config = dict(
    n_layer=18,
    d_expert=128,
    activation='xielu',
    moe_layers=[2, 3, 4, 5, 6, 7, 8, 9, 10, 11, 12, 13, 14, 15, 16, 17],
    router_score='softmax',
    normalize_top_k=False,
    balance_bias=False,
    lr_router=0.00213,
    norm='rmsnorm',
    norm_eps=1e-05,
    lr=0.00493,
    batch_tokens=131072,
)
Below are experts of layer 3 (counted from 0) of a mixture-of-experts language model. Rows are named router (the router's row for the expert), up (a neuron's input weights, with its number) and show model dimensions 0-191. Each number is 128 + 24 x the weight over its row's rms, rounded and kept within 0 to 255. Numbers have three digits each.
After each expert's rows: a language model's description of what the expert responds to. This comes from a sample of Wikipedia text that the model never trained on.

# expert 19
router:166145156097159150122093106107114106104153107139099153154155099104121096123098109119111154118160109109149157155112090148103119106108111100093160115157111154151155107099106157097110100112120128108101097094113160121093148154162103113158157130150133160119108102086100102148100153154103120156138151105149156124154160107104156102111112149116118158101145152120158156152148144155148104128158114127105143116101152102134121101160155154128146106157148158149107140137161104155098149156100118119152100169155161122158108147156147103153155102156155106099103131158135103077158151091101148144
up3:157190133124115116114137135117116119124135119163114128110185126083130104097094139101146141114158141128130135108109142153108096112101128118137114082118116138128146129107135153134131119145147140103054138163108161169135167115118154079123127117161128142146099116086105113067114113127136147141136161126111153165155158132088138106129086124091175108108145134100164144151133132112134126103103129147089153140122161139121128085163129108165116088142113113105079157101166126177114156147108162133110133139142089111139101151146135103139119154148136089111103139157180131114152113149079146154
up4:134134120110127149122109140146131118106128127127147150156099101128147121164099117098155116134166152108141094164126107148114135126130110122144186134118144106154117087072108092110143121108093149102126124072141117143131141143158148125108103144149132147115170155055101114094100136121136100155118133134134146128139133111135151126115094127131143136116165127078153150097162071118139139099134122185110108122115145128127120099142125124051113098144090133137097101139157118156129095097120137173156099152116127138126093155123114129137118163164140141124125200106130097093182148165118163137
up5:128181150106136091147100129119124100131161121088171124120102117140111112116135128109152129100120086103133145155104138167114161142108091118123089102133146125162092130149117105122166118134116135101137135141116108187151181117120142122112127176162127116145113128082110100150102088122102101160090126122115112122134185123111156116096076105149127138104129124154126162152119149116153130133128147124118110124119147111135077109135160144134124132178193125086126182115160096139089176158129112141106153119127155132124080160133135117135173120158144143123126148103084139124169126145134114086
up6:130151120130119136132152122111116135106134108158144122118122118133101097135133152174097139123120137106126133135127159136131117110141160131130145131132126161167132143130120137139129117169058114119108116111137172119105156118143095090148129173164146096129166118067095121058130159127105112148108138118139140092119101151108146095157115134134055138136176128149153122112114070052131131133120159139087142113118105111134065118104149124135117121134171138157151144090123120128131150166151108147057105150137102070130134148144138128128157138142126139129142154097111106121132143118090132081
Inner pieces like te in instead, plus minutes digits in track-listing durations such as 4:00, and capitalized starts Mi, No, Ho.

# expert 46
router:156150157097154150126096112111110105100158099142098155156151100101110097105096116123111156127160115104153155158104107115099110102121136099110133116158126157154134123099104125095127101085109114105103093115130132098093154155162101114157161140150127158142108103154100098139099158152103112160163158099153158125151163103102161100116114148124116159100157155105160158143153137158152101127161116151104131129114153098147128100160153158111150104159151157152105147138162100154095154154104120129151114132153161123160100149153119100156154080159156104098098158120142103119161148140095134135
up2:142131155127120130162117124131116120108116103155157159126105122125168112128111134136064126118083095136153157125146120172107138082135095152122110121133171133175091128125122124124083126074073156099121143110160121117154167171126126105145144120111192152149138131121087101099119130129114140108107112132133141139149148136100143129131170108099087116131147153116142140072152132112118105158125094135082156105126097096164109166132129123130136108124184128150124130152143127156114144117118088077131108166137111135118150129135113084152137100144163089123111102191124099121121139178108133137
up3:102106149119153139107111134120099110113140099165106130148170155156169106122131153074131151128147146091158140139124111178134110137141098136111123105139127137129124107132132111138170127098157121079119128133132162082112132138120092153143130124095147159144164097150116125127135110137119097119174151104137151134122148086070141123112133027145176159117113125131146142143144130135120111168147111109087108110104138129124161115141132115153136113163134151147135180107154117123116149102068124109143083122139095112132131134169149105133140123128175132126111171104146116151100165125154065126
up4:129127127130127130154133066103098128119158127164113135125094125120132088121109114075180130133113192109119134150151116145116158124158174069118124139113114120111134105100120144103153110106146135168162138119110153083077114128159179086179132113179109120128097142140099130119114153193141140154097146091144144126136132120113149131153119178119163138117130128125137149090131156155127157144110105143128153120149158118122147118116143138141089124114133146140141143100142141173118132091123137149111095159117097101145129126143131117134156139161120092124125169210115125141141170133132166133
up5:188123145130111101113130114111140085096143114129118139160101131113136123169111111152130154141139120124144162145149122120113154128151108139144112160160137122104129122134118175137137160100114119154097080105118111156096154113161107129157141157108123128138074133127118117129129142141124139155172131153145161196153145141120136134149114131126126140109173124139149136144171168137174114107152155125114138135108125089098112109159129197102194123151117148147119170118135121112114124114111112142142123102133127089129125165173166126136098066133131125109104112215191137112132138139141127102
Nouns like episode, issue, book, song, million, and word-final pieces like pedome-ter, state-ment, Republic-an.

# expert 2
router:156147157093155152125097110107128103102161127145128158155146098102118099106094103112107157140161119108156160161104130140098112097106134105107125112157126157156123142095100124094125102092114130104098095133144139112092156156167100111158158151152152163140100101153093098131102154152098113158123148099152160127149160109103158101120109153118125159101159157153159159137152123164148100125164129121103135112108154098150117108159154158106157100161122157121102151138164098156098154153098118120130110126157160121166096147158133099157157111154154102100100136107142097128157157135098155120
up0:144105138126111186165105147113114122095115147144134112138157146098110133105132140109118127168104083123123134156109125112123137109114147093088129095103144126114106111079117107103105124127155116108128100238184134163148131130119144132093112124111109144141104119094123146146115133163109096165129147099168126108117122118133117120160181090146085139108162168103147125128149122157116122136127091081137121115123123102147109131115119102176176125144107123122161133142173125122122146118121083066118119139133147167153113152142107136141127124130118115147156154100122108100138112148172076122
up1:103157144148127131111157144082113101100125073107128150138120120125101146121112175153165148130131192081115141109139094114105132099140142096139167120159143136125184139043098132095106135097104125136112121121141140116127127150188098135128127117123121141110106107110140105121142155139096084164097118121156142136173115127139121135118153141145169121130155152093149133126145144150118149135149136123136119139116161120155101102148150119131144128084145127089113149178172118119099120149126104152123153121127150117103087166145146120149116169136128104092150125109097136096120129075142182181
up2:123177131150125104135120095112126128148100117165146145127109110102126120104118126091090112107156129113150117150109086135131178126143149112116141126132143136140178113102121173127122142143089128153118113149099082179089099147136111144130119207163176113150141131170131131084125121134124097078126136146141135193107133136130120124185146130144098130128160138177124121114144114160136111108139143164141165149098101091111100105107114126072153132111124132123160153144136125131136113128086106133121190100120155107119084121117076121149135133100108124129123122161126132136118101131149067126
up3:134093123115149127117116095113115133111144110120132116114197132102178132107138180118080154114148170130120165133132164159136122113111175152103126109115158163152145129099102109101116119100119130106117124154124143128145141117186119123142158121145167126133134103140116125119109142128119119114186124110148134125146156107116144125128105106142116153106129112132132157120163091146165114149149091128112091090112148106167195106145155146092106119153083131150111132187153124115115138173113071118156097131142136144133131156133124120149126069140143111127098127183080099094139173098128147115
Word pieces and cells in sports tables and results lists, such as the pipe after Loss, plural s in rebounds, def.

# expert 11
router:160141157095157150133101108103115104102153108136119152153150097104131092115096107120101155117161112106150151158104130176099118103104132099107141112157104156155133133103101145093121103109115142101101093090138147123090154152162105107150158126155130163126110104116102099138101160152103112158115151103148159153152161109104157100107114144121109159101148154157159159130151138162145103155153128130103138115099153102147117100161156155115153102155143156109103124139162101146097146146101128126162095132151160139165107150154138099154160093159154103100108136133143103080160152083100137147
up2:078168163111137134176106136136161135115109124130150150139110145087151122128134056067187132105149135129103123161122103093129106105099149127128148138154114125125117103105110107085102126152118155079140075148141114095152157119102131101142126148152139124097104167132141111131106145129130111120148170101132152108130121129102150147075100127142175135132155136128133148115174118146117097107144143131111132129150129117072125111139133117152130122136113132160142110163128087111105106133095089163166077099152138143133064112135098110137128132153152110146130158131104117128113158098097137075
up3:150141132118134129145100131119148118109137160137114096139103130093091127115107087076131144145157155123131075112095131064132127134121146126135150109125154138110120109112137089090178144114148138121134127121094134195119113144148141117127133156158185135157120101170154120062136153125090129179101139123132146168108145141131141155166117158140133123112092128144137122088130164124164123121113061129119081123152148104145167128126171140146082084121157168115122136152143121121140144138127101161174110133126107123138113140117139123113136131160157114135146113087184118141134126097137076122
up4:134114114091154176074121095136087113114109150135138130155121125153151129141118152110174145147169117106163139118147061125132105182134117131112152075154115134119098127089134174122117113094122160125097105124161064101140119138138102117155144125141181102155133142078144107092139153114112112153119178124128149173128145163132153124146149118135116130120162139122156151115121105097119136095152096136153135157179147148174101127101131119101159143113119155141151129132149101152130122101103124146149156146140152121111068117114140109137115148121140125154110142179105088142136110167114115137
up5:103150136116142166176118145084135138130122123159096124131135102105142123140115138107109123104104162144144127122166126100122130116114136146108144142149111119141140089094128127120132105090129181131120133151090163132079131124103165111124125123144134165101070099137174115118123098185105121158109128094155150144158137114163133132143095181107103123135132139135137121154112083123187110131143052134116177167126083129150124116142162144104118119157132129173179127120123111177123155115127128088141105117157150144140099171145088140134146091155123103136138106161102116156148115105144095142
The ending ed after di in died and tried, plus capitalized words like East, Africa, Army and Church in names and titles.

# expert 35
router:153151156103150146130098111107135105101155112150136153155126099102108094100100109117102154128158135103161161158100109130099113106117118105118144113154131158158134140096107136095140098112107126105101098139146133114094156158164102111158159118153122155107106102123096100120104156150103109158128147102149157133152160111099158101103120167105113159101157155111155159145153142157146103124157104130100154110113157098160118105161155155104153103159137156148096132158161102158098155159105114136139100138155157108164098151155118098157154084154156096099101164153140101100157154134096135120
up2:133129135117145104128156119110134118122130134144148130146099101107102110151125168118145145081146100113140154121105134098105103107138096099111121114126078140133129110139111143125162107149103102135093137085082112072088117150144107085152142097184139127109109086103108124141129134129108148134138142125115116120165158109107143136108142107105123095132177135177149166096153083142148100100106161126138125144140163125124106122159160130113146124136147141109135206142133127147120138078081187128170128194128158096145149128142138107149149155153127105103125095091102127130148174158108132125
up3:121114107134114110115119188140120085130145153139118140167086150125113139102116087110092137114106061119133148113101179133110162117136192152147114099164192150123124138169158118132155092165116090152095150097126124135156113164134108128145099139134185133166091120179098125125135146154150164144128137097139137098155145114117150118135153134124148135113099135118138158125179119112137145151108143071125116097114107111137097090119113125173163130144131137151109079104126146152113158116146112154147129121161115172157102097126150117135138121146146132094136132091156135131125105127115149139
up4:089106136119149152086100177098128136107115074108130125122141148156114146154120086124160154128152086126129125136170100064134150132119129121134112096144105138152104095070103123128108119143119140124113158134092110134092125124129070144146126064109083118154114135130105120146137149163115163136168133121128133174156144120143136107147118141168168141113131131153138161116131106109123138104136139122121148140112140120190137130122131111127157124118118142160114067145124114119119181123095130139155168159132144166159112106127096105147085094123139143108104158082118109115146152146140192152
up5:147143116130130157154175107111123116121154136149128153146136138134131100159123138152115145069160151140104142131127139143095090101096129087110160097131125127132106122127119103116111125054113096078094066116078120100120119133121128131102140069128173133125093098159148125128122144134113075122141155127145135140122136104122139129165188102107125157116138123172127128172137109133172146137147118082127123175122118153131132129126162157167115107130151139147103190193146137126105112134138164102163165142121155099139125124146083134147160122148143139127135110150113086146140142149114142117
Plural s endings on nouns like seats, teams and hotspots, plus verb stems like continu and turn awaiting suffixes.

# expert 13
router:165146154094155146114099104108104106102158124144125155159137098105125099137099156121132156125157137102152157162108111108099130095139120103093134118150127155153164126102101128093116102103110133103105097102098129142096147154160100113149160128156154164128099097117099098144104153151099119159148145106156156112156162102099156099152119141119132158102151154144159160147146141166147097121165146129103160157110154103151114107159157155109148104156130151121109141143161100154097152162104109119143093128151159164156108152153121102149161122157157107097097119110160102102156156137095175106
up3:122174126112089155131115105096168123123124145208126126128113133113100140100097139108122142120143114126119111146146113091122109113122152140161109070140077141144103109117108139148065150118119134152124155119119205158099115116129161140141139155162138107110100087092113140120118159141109139150140106096096134127148140150118137129127096121080168118111111137137114132164163148107131130051153135131137103163182162140148139104145121144136157126133088134111112104136137112130138121102130149129104102098137110187185080149114115119130102135163137122099159101134125117154115153146137134140
up4:092150124128101110154111090151100085125144133142145134143112140123150101089128130132112150122145134135105141155122178061101146113123162119136148149139157119108153113159146165113121100070124136154113138152132111158117164144171094100090133137161134173113176147160128097056113134129135115135088118112124152088142136154181147142124154134145139119125159140118137162131145151159171112130125094085102153087097150131130155115115165167128149123141107134135100090148148111150112157154131131094127092145145146148107134176146124099140137159140142135105100058122132130109138122143104156112
up5:099157149122151140097064135106086105127163145141145133157117134125127148126145121142152137082137109104110136127112117164111123097099131139116101066131126145156082177107118165126142107116176111112136123101144128139112140140156110107151153139157106122167099140135107102142138156150128088141121148081165131150137103128086147121125134146113088126130135157121139118104170142123196114100171111138130144122159147120183152121136148119115094091138115154108111122136142135154107141111109104120154103105137104146135092131108160120141094132116161160120045105122136103124145100154108176073
up6:168087159094122109095147069131119118106136130090111135176116106145089128165127130134153153155168143119136122165114157115132138106129153127119121129142138143146167094071125129128216107131148112102128138106089113132087130116157128102147158121140096125146157150128134121114107135144116149120172128122153139108146148086141147108155135174107094136089149148139143132058117107098153136093123129120099088116111159127088182134138147130125125100121139141148109172124156102168118133131103147124148133125160160097132118106143097136147123168126144089112106156104126123084139163153143117157
Word pieces inside words and names such as "ed" in founded and "n" in Denmark, plus list dashes and United.

# expert 1
router:143149155091157150128101105104126105100154122140110151156118100102115095135098168113112154122165129103156153159105129145098112093117110104110131114157101153161144152096103159095108104113115126105103097113103123141095149151163102112146156124152130161113102104097100095128102160151100097160115147104154157128149158105104158101111110143102128158102156155150159160155147138167151100122160102130106142127113149097151120107159157155111154098153140157117102115151164104142094150159103113105162109136154161127160103146156131100154154110159155105099100125123149103081158157138099165150
up0:164108130123142148052109078139135103153136203191129132140159119102125138109120153141161146134151103101121140148121157114125140158152117145090113096117104130110153171158141142114133125099074142140125139130104124185132127103102138128152125166132156155119144138154118126131122152138117086156182138095134132123145141118124114115145158124140182129108162131136133140171132125139185127154172161144138138104141167133126132134120104136132134129158136114069106133099146138166126143108126098122095102096126117151149060146139114106131149152107109083119137175150139133173102128125127152133
up1:085134118119145131100091122101139129126116125103183130110118123122116086106140136099125152087162115128140142137122105137124110124140163167113121123150124147134145114096118058112110126118113127146117100127117140122113136157148129152124127169141196149104156109154097126100094140121118102195161131084136137159162166114133143115117134170136148141093138140152129117109130117160153106174125096161109107183123134114145079107146148152142160129102113135085160136112159115128125140162106126187103097112156115150160122125125094095118120121134142138133118102170091121175102170189112114146
up2:168182135145117159139099135132162131141147123149102127138146099093098072113113147153116111170125167124135156130128170112148145127138146113125128137132096120162059162139128131137094125123115145097131126121130142198130164139130093121133120171103129136140115083101127105136129125126149184159123100137137127135138131119110143107156095152184121139138137141134129128162114139122166104058132114142134157121119109107116172118108156135141122132115132138114085113090153161111133134087109108102136121105122129096146136128123124123154138181156130038146108121145077101095149117159111151097
up3:079111124114150131100105138160144141117118092144124146140160121119120117107129110070105159174143102118120124106073131154125076106126096093096135095121113142126141110129124136128076144198168160102108078115129138112139147135130112091134144175122141120105129078138150120182095130113125111097127151111118153102137135114144098149107131110136139142129155128104158136150140178163121140110162152123148140154128115131175087117116099156141165136135147149156082096105091118139109117173125119164115112169157156122132125129121152125131146110120170102134128080120120093142098123186119158137
Line breaks ending wiki table rows and sections, plus frequent nouns before "to" such as election, role, him, addition.

# expert 33
router:155150156096155150124094111102121105101157118142132155159132098103113094114096127116112157131165135100158159157103100111102123100116117102100121119158127157156147092097103139093123101103110122107103092115131155106092151157164099110158161134152145159121104103132097097147102159148101124157139143104153157134153159102100159101155105119105123163100158157136159160135150116158144100122160126117102150109108154101150099103163160153104148101157127156121103143127163102158095151157107103122137100139154158130167102151156153099154159103163158105100099140125142101109152152130094147110
up0:112128132105126130163136144074119108132154115155109136160144128129139094145142125130152134105130111116109127166126122198125110110119131124163124125133131134125113099136119127122122116091131122081120117134149156101108141114150177123138151122158113149134049109072116114130107122128118153137052148121125127146139145133131134109078122114133128109120118137162138148108148156140145098100144109099163059182150128104161065101163127114195174149176152140157153150139135132156126138125102081108120096151160110179149119112153109132131126165125144141097109139115141159156126140155132115122
up1:155158117164124093090094113118146130154146153139142143134187122110142132101140153108155143065152185146113138119095119157123115118108164111130074122137110154138115156154135104119190126148134074123112130159089124152094140111128118157169120133129141127107116165170089119155142140137137121162143149138160138098167154061128131120153161137135102169131075140080129141141134141108108128139172134136114155115101122128139139130128119129119157119186121131119110056116156119130127137143091123133170114076132169112158114148129131108143087147132125146147113134154111122126144119092138139130
up2:179089117138107114112116092109114129135159130159124178129146107136096142165145100105104122175140104102162092172115109125127106122158144105143104138132088123109160147107130123145153128113155086094132136111143094077110115110116118145153147115155102138155142107167126114141145125141127079167160136119159116064106152133074130098128107093100177120130093152161155142184121116168151133106127150156119171137104119150123153135117130136121157157113175120103137126156166146112124175106126152100116158129134126140125174130105120114109143144148132099132136075085117140105106104148138144118
up3:156113141086145111139122108118186114121114103136154101138126121112124120182107127163118127065156137102127121170105126128122139125146083102183130115123144137114105103096113129113147143141118108119097133147114181137110130136149122095087131139100156174163114112121134095104089128122123159135116151137121129096143130103105146109130063134112094152103096151170146110118110160106145087068106080132148084123148154101123116112141164178135138132152142130112126207134130170194126153121117105122126099124145126127150164144136166141140144133134140165114128146142126138141149118148159147118
Middle syllables in ordinary words such as "ing", "st", "cc", "and", and short function words like a, ch, P.

# expert 26
router:145151161094157150139101110102113104102159133138154155156133098103114099076095099105114155135163136105153156153097125144102121099156117101119122116160120157155115157104104129093137104093106124107103092132151156121093150157160102110158161160148146159148101109140095099132100156151102122156125153106151158147151160104104162102126132136113138160101156155150158157116149083164142099130158118113107125099124154101152116105158152159090153100157128155098104130138162102150097151156103128119131106102153160111164103148156128098153155138157154105099099139116130103140156156142100156120
up0:102156139136143109133131165110122117115124103082100133153128127106168118116119148146170154170159158110175127158123131091108118111137121102104148132142158158152152120095112180089156122130144107131099097129137152175107143156147172117172146093179155149126125114109084106120127149142120158093092171108155137095136156105138164082136126164085112121117099134153137146157148124137136069111183192140121123086143117105157145107152130132123125132138120144106130137098132114140108128123102114135134124165124142117147128152118100120114153112142128110109098137167156112127194149127131157087
up1:126107129093088107152133128136110128133149181151116140169111113109088085109105138123108106145128116124170129151080119156145118133129138106171133129144132134150135152110138098122076126074093123124100114142160147154137126153130074111120133155097138146120144138094080115153124155143125082161144126106116138151116146093141134148159181159141122119116125125158122121092162085107108100087135071091111145121128137089057088121153106106124102122120145146179124172149124139121118133110146090134131100114161120136113110123144110119135090080131163140116106115106111128137147110108101182154
up2:129109125119110109147128131136147138135140121145061152127096114107130122116145176108094117181129126112154143110117091113146084107125146114120141152157197145143124100110133123120193096094163115148104145083162109124122135131141129079155119128100131130117135128100125120156110124190128195114138160133152145087146132088096153115135124131119149175131133131100115138104142102170159123110148123152112032142104143116135105120128144119133103109136126145133116164134104124173134152100130113119159089149144115098148170128143101136132134168112162141122135150127119118092137163139105166143
up3:165117134153133111150102106144105124122156118123112122123141137096124128106101148129108142146115140141135159181091173156121117141145113119171122144135144124106099155114134130117121117098085149106129126154081118103132119137125095080128126165170137157104173099118075137151088145126127100157121106121103144107133141117090109127082155087137145129128126172153137121138143152181137108110125120114093123170109128088130082164130088124113179117174078139129080154115180119152101169109091155104128134093141153095148112136130130117135098152121131192123139115104144123106106124123130168167
Past-tense ed endings after verb stems, such as grant-ed, open-ed, plus common words like its, main, also, sold, received.

# expert 29
router:155147158101156147123102118107111102104160105142123157157152097102114097109094101115123154130160111105154153154102114146100093106092129101114145106158130157150121111098104124094143100096102129107104094124152162094091157155160103111157161130146120157140107103136092097119105156151102108156138157103151161148151159106104161102117117153112124160099159154118160157127152122160142103136158130141104138105113154101145120103164151160116160100159126160145103142134164105150099150152101125122120108135152159114164098148160127097156155087159154089094102154135146100104157151106097120121
up0:086155142131148155134106148095128113127124096176117165112110096131148125170140069148133112093137102138160110151125188119104181105087127111125125139117125144102144138117103122129100133078109130168127110118142137128128116130182147131106148106174143146135136123129100134167115140147115084095126143135148125086122154133123155103114118096134151142125148161127129145107113096137118154105180142156119145139143111107142097125067136164116108129134126097105089127140103098157115155112139150141148142108132156091144113164088104102130129168182133096095164138165140097164116111106117102069
up1:129153149113162117123126120121101114140133091131117140147190114119148118178139155122139149106161139110187124142098131143119108127118100147131086132134123143154089163105114151110080158069127122102114101147134119167141151123141132095163146157137135115168118096110110110137105128125113082115124135141141135189105142103110140144138147157122096136102132137137146165085143129149174142096131148135099134162175115097151124116112154137097116098116116129115130143162143094149134147109133107164139087146152124094147093168149112101141130204157140153135070136165100137143161129132085115156
up2:146146146122119190130133151171112127122112101114128116147116122127096108112148147154104129132103161141161143109126137095138104166166083122114127148120118116131093103142092119102110134159111156133122097153109168152128155163101103166136160083111142126120095086111123127160102154114137110141101106143112125125148133129137131092133118125178185117119110141077130127168134181126178135134145175118136119169164112121097115143181156147147112093169080150137142151137137102096142148120122143093122117128130129117156133136153109120130169126165136083124091152113152144082154141154113066150
up3:134119118128117138106149099137113120108150142163081161130122121135116110143095152148128129126126093157156131153132131099115114117079145131186157057138121134137148119160138137150138133108158135119080089110104096097136116121148120152135128135157170125109139160073106114093108134138148178127134131125143136172160126098135132113111200095105125151096158139110128160155128113085144104093157165109117146169076146133138103150158142136129155109163111123114114128131135129161119121144077121167052135102102130115132180113131097126144156159128142114141152097132135116145103133106139147163
Pipes in election and stats tables, "aged" in death dates, article-following pieces like p, an, ex, and first names.

# expert 43
router:153142155094158153109095110104107109099158103133116152155121099107114098128094116111099155134161120104150158158106116127102110093132112100095129116156119155154157119098101150096082102103112122100105092101092142128095146154158106114155162119147141160114103105117097098148100156149101128157152149104150155123149159099102161102141113110112125159100154153135156156129147113162149102111167113126104151124108158098154118104159153154092151104158133155122106135124162104152098153164111111118158097152151160139157112148151158101152160135158155107099096125121134100098155159127101174120
up0:130130160117148130163118150126136131115175149111159132101087103103062103111112132179130147119167163100109146114120113102139118160189149122139104108133090139130172132113146176124082118153121127114141126113098070131152127107104098150196149118109126134151114137146124119133109117129126159153157131117167142115142143103140147122171149171167141145131150154152149146119115129133193124144136183091115156161074128101138162136138133142100139116139082115153105144097115148127148136117113102119107135149123146128150150110108106105165142081145129126110154115112098145128141136093131168168
up1:145153151108116123090127086104116110151153114124141119124105113113166110087136173122113118126145094121111133137114127147132101131152181114157123115125140137125162110121120144126102123124105175119143153177134150116143098131140125129156183185154100175158112167058098135155168145143091088121117131112127129118154131151148149131132163098151158146133092129128130135128173149125145159169123151114119160183131159146125111140161115137197143112165119151158122129112123121163141134129096098072169113065133152175109135130109133102126109162116134130104105118103126143134106161120119125132
up2:150112126121123112096114144124153111109130152124138127121120112155128105126151111054108134144125101116160142134088103152119110134160132107145146143131152128138137196117131151162074116091072095108131151058109053146101138150091117148108150147119130104136131097167124114171118129129113129138125103114150126088124146137106148102119111099133147151129142164139154150098135130107149092159098166120102124139091141140062160135170124164154127103151147119117134121120135117109125121125103125192101142132112101110106121150094138126148134142114116136129167147140178113060150122142154121144
up3:120142157159141104183150202110087110136126120136157136136156145137126139134143101127155124091075138132157108183140130126113156095139166108173071129139087125172144105169110109101114140133116096129116143123101105096137125122129139155113126125144088156128126135153114116136132150157109076164088144132131099155128134101116136112083108125164166137093083120186139116168126112110149128129110115106134140132119118141150126143144128144134112124118144137132103161148117143081121126141109109105116069157158115115113179150157117126128138123117145117122132118112158144146112137082113088051
Middle syllables of longer words after a prefix, such as lic in complicated and st in prostitute, plus a few maths subscripts.

# expert 7
router:162149157106155146124101092112112104101154117137131153159144098100119099103096136116105158130161127104158155159100081113100107110099132099104141128155120157156142095102106116100147100084106130105103095128142149092097151149162102113153158125148127161140110108113098098129101155145098115160152146100145157130157160110099157101120118160109108159099160155115159157109147111154121099138154110116108144122115151102144120104160153155127149101161132154135103156144163104160097153156108120126129095139154151134161107146150136100154157081161156104099096152154152101089154146092098132114
up2:115146152107131156075123116121115124091165131143122118142154098100115127164105135128125115130129135093163145151089113111115150148155107102119115095116128124159113118134105068085135117093111154125118107090093194139121115170135089151163109174106153143121103151093077108115131156133122085117078130102138154138152107114120123139136112149129122166114162176166139150140112173197156121125081173152122138132126134104126069103139159133139153125138150099133121108138126121146117137150094082111095109126154132148140121123117156098147154118140146125115117137102082101149149117110112118163
up3:139120156116119101141116135140128110117133117112143136141124107114110119128128149141137159103148164100082151126140197120142141131067112089135120100138131142139168141107094113146114110107113081102145145132137096098087152144142120100130150132125111152117118134149132113100103125147089139120124122143189133158144091127143134107114103156203124116122147169100123156086101128098120081117130132169116119124102110071111113129122141133156182135153134136174102100146122145168110147078124171134131107053147129116154141152114158116144089139118140107125099151126135098152141103181153133155
up4:182137130105140200155148140136156141119094117130128119117120126094124115132150106080127163105098136150109172081119135113119149141079117138102119117123116149137095117168131178143093118154093111104136142153154164099120150110127097102070109098143145098138176122141095133138079116150163087148121092138141126110110116065133125110142102147151159122118118127075129143109156106158102114115142093183105081149109154098143127127111138136149156154140118133130119140133127112142136145184123092139124097109124140117125146136106067125129170103122131154112109118172119112151125137119122156124
up5:148109151101156114135164148097138122113166118145147143132135116119131116111130159139092143129147145131137128175136164101128141076156138117090148132139150140133133127155101163110110092142106084125129112059114095100112179164135091078147156144127128151138143125126098141156117108158154090149156175098148141129136137157108153111120164150132132123127133139172153127121141104146204096123129150178140100131100173119107127129150138142181165084129111136151086132110131117078128138139111119108158091150144150085147135168124107095169144122129130141129120116136146106110127155127119087089
Mid-word pieces such as me in come and bolometer, plus country words like Kingdom, States and America, and pronouns it and they.

# expert 24
router:141146155095149149121106091110123102100156129145149160152144096101119098096098131118104157136164135110150152154101126175098118104143115100120122121154121155155134151095103125095137103101105118103105093133141142116097154150163103112151159119154133161133113100102097096148100154150098114160098151103149159147150160102106159102131161161103133158102155152162160156147150129154153101129158127131098128095124156101152120103159157159119157101155118156112106130158160102149097154154099123100140097113155159120163102152154133102154159116158155097096097123113159102100160153130097140104
up0:164108133109138127064118113135167114117116113140072115116161138134118124158136165093126140106124101110121133111106136157122123136114142136148094112099165141119126127121159139130112130116115106171139080100112194090105105107130131165178145233071118120134114121115162112129095097131100180105114131141133145157159160147111121129120145159140137111121102149124146134067130141135131127070126152165113138171135150138098126117129124157108163112111118121132131150125111131114143152158117156107127103165134117077099152107114156096126130089133150126142149163139110140111135159101123102122
up1:144160128132126130119139136108129120134167144116131109122066135118151133130124118176140139113134049105145153126083100146126125109169118141113152141150154134089126118129149170111133104089114154105125167149083099171112134089110122115099135172150133169131133116080130141077167127147167135167129145139143137114123151087103150130094042098119127119117127105117145155182129137152122130089141128106103139117163088115080130144130110121126139137119141133125128131120153109113122142166124086151173097122156127154127139128138176134146158138128101113105114178130125135124106129161127117072
up2:125161150135143124121157098108170132121112109097114129131109124108105107177106130104102171130114190137178137163139102144109154149109120144150094095115109148119116149156114106120079135166131136088104130149186106114180067130122116082147156146143175129128136137129157107119127156108127089140070142131131115145135147113106104123132145105129145151125181131138137114143135078167123174134147098126122132098105124126117094114135168147118144107160125151152135094142145140144144114088111081146114168105129121120118182167128115142163109171123129123120188136128101109122122139126152160119
up3:132158152156132135089132119124145141157093145108130117145103098134116074106098100139136132081146210123125102125106111140120105150132142135127060131114178138130140177137133136109122105142175123130159119111107133127107117110143124136098140144078133104096123202162148144168088132130145134085141099123120115134133186123117144098110098119142137132115112134136128146131112113145138085124120158083145153150080140112097156130090149153120152154172105159164149097114119123134109157143146132132141145143136147122145084154122152129143174166121134118114127127163079135082122166128114109129
Newlines, commas and semicolons ending infobox or list items, pronouns he/He starting biography sentences, and == headings.

# expert 30
router:158150155095156154134095106111111104104154113124126155160137097106125098125098120099118160138157129102160157162100110112099133101137128100100122109155112156155163121103101125093090101121119146107108094102136151142100155157162101113148161145152158161152094097118096099155097157152100124159137147101154157125153160107100162096151106107122143162101159159144158157128147113160136100112161145108103143123112155100158114102159156159098145101154114155115110131134161098149097147162103129128125084138154161141162108143150126100152155133161154100097104103113136101125155154128099160107
up0:171148135127129168203098086146139138115129110149149149102148146132100132119115156153134133074114124140107154136125114134136105128137118114110120096147091151138089137127132102104119135143124104131135124126093164135123183124097081144110170136178118148142124124110142131118132173124116129140101152142109140131145113127090154099175126115148101111120137149121155134169156162126095147085113177174126115161103093152086104116161141167131123096165140120133123127101111106089128131183145106121170158134137122118135117132138109112115144132115134114133094195125183113064152112127138134166
up1:163131123079175167136125068130114117122134130131076112160146113134146148095116142154133153150144088109116132181126126157096107107128164136125156152139170150144111130118148172142115091119086129126126142092132107106113115142144130109159139134133115153149120146166132155127103119149108072138155129112156161103150188116120116096145117088099177153126146117119144163120166117172159106106137133093081113130126156135108151097131121168124130132157145142160119129140130091170125131144136153120130085139141145168134134107166107093139141052139145127144120088134118116134146148140102133178
up2:117171115127119147105118192127127111124118155116141164171150116114060156136135113115133157075150096115103171111104133169129124125098196118105131118136162149122135154123128078115159142135115098093128114096123118110159148121137140102128134130114116135097104135158130116109120100123118139116133156122121120099163133105149132093139186150156116154110177124162163123118132116103162095122148092149134148097129116120132108135121096122148149129132162147141121141143141088114113133117131115192123136124141127161131121119135135115118082137175153112107163186100188135152102106084090169104
up3:129160123124165133098111122100149153127134148192158112146095133098117141118151143133141129099137139139156119169142122127117132105159151147118106058118129156154052192082113138090133124105153118132109109141151129086093154142141112118126134138162142133148123114139128141157087137106112172117091147091124137131112099134101169120100128116095120130149134125118131150119128059128136114127132116172106107144123109096120095111135164133133136126134151117145112135094144125125127132141151138148158082190157157140169114145154129111158109130129127082096137155184092108101153159113108153086
Spelled-out numbers and their endings, such as three, six, twel-ve, n-ine, plus closing parentheses and numbers in dates.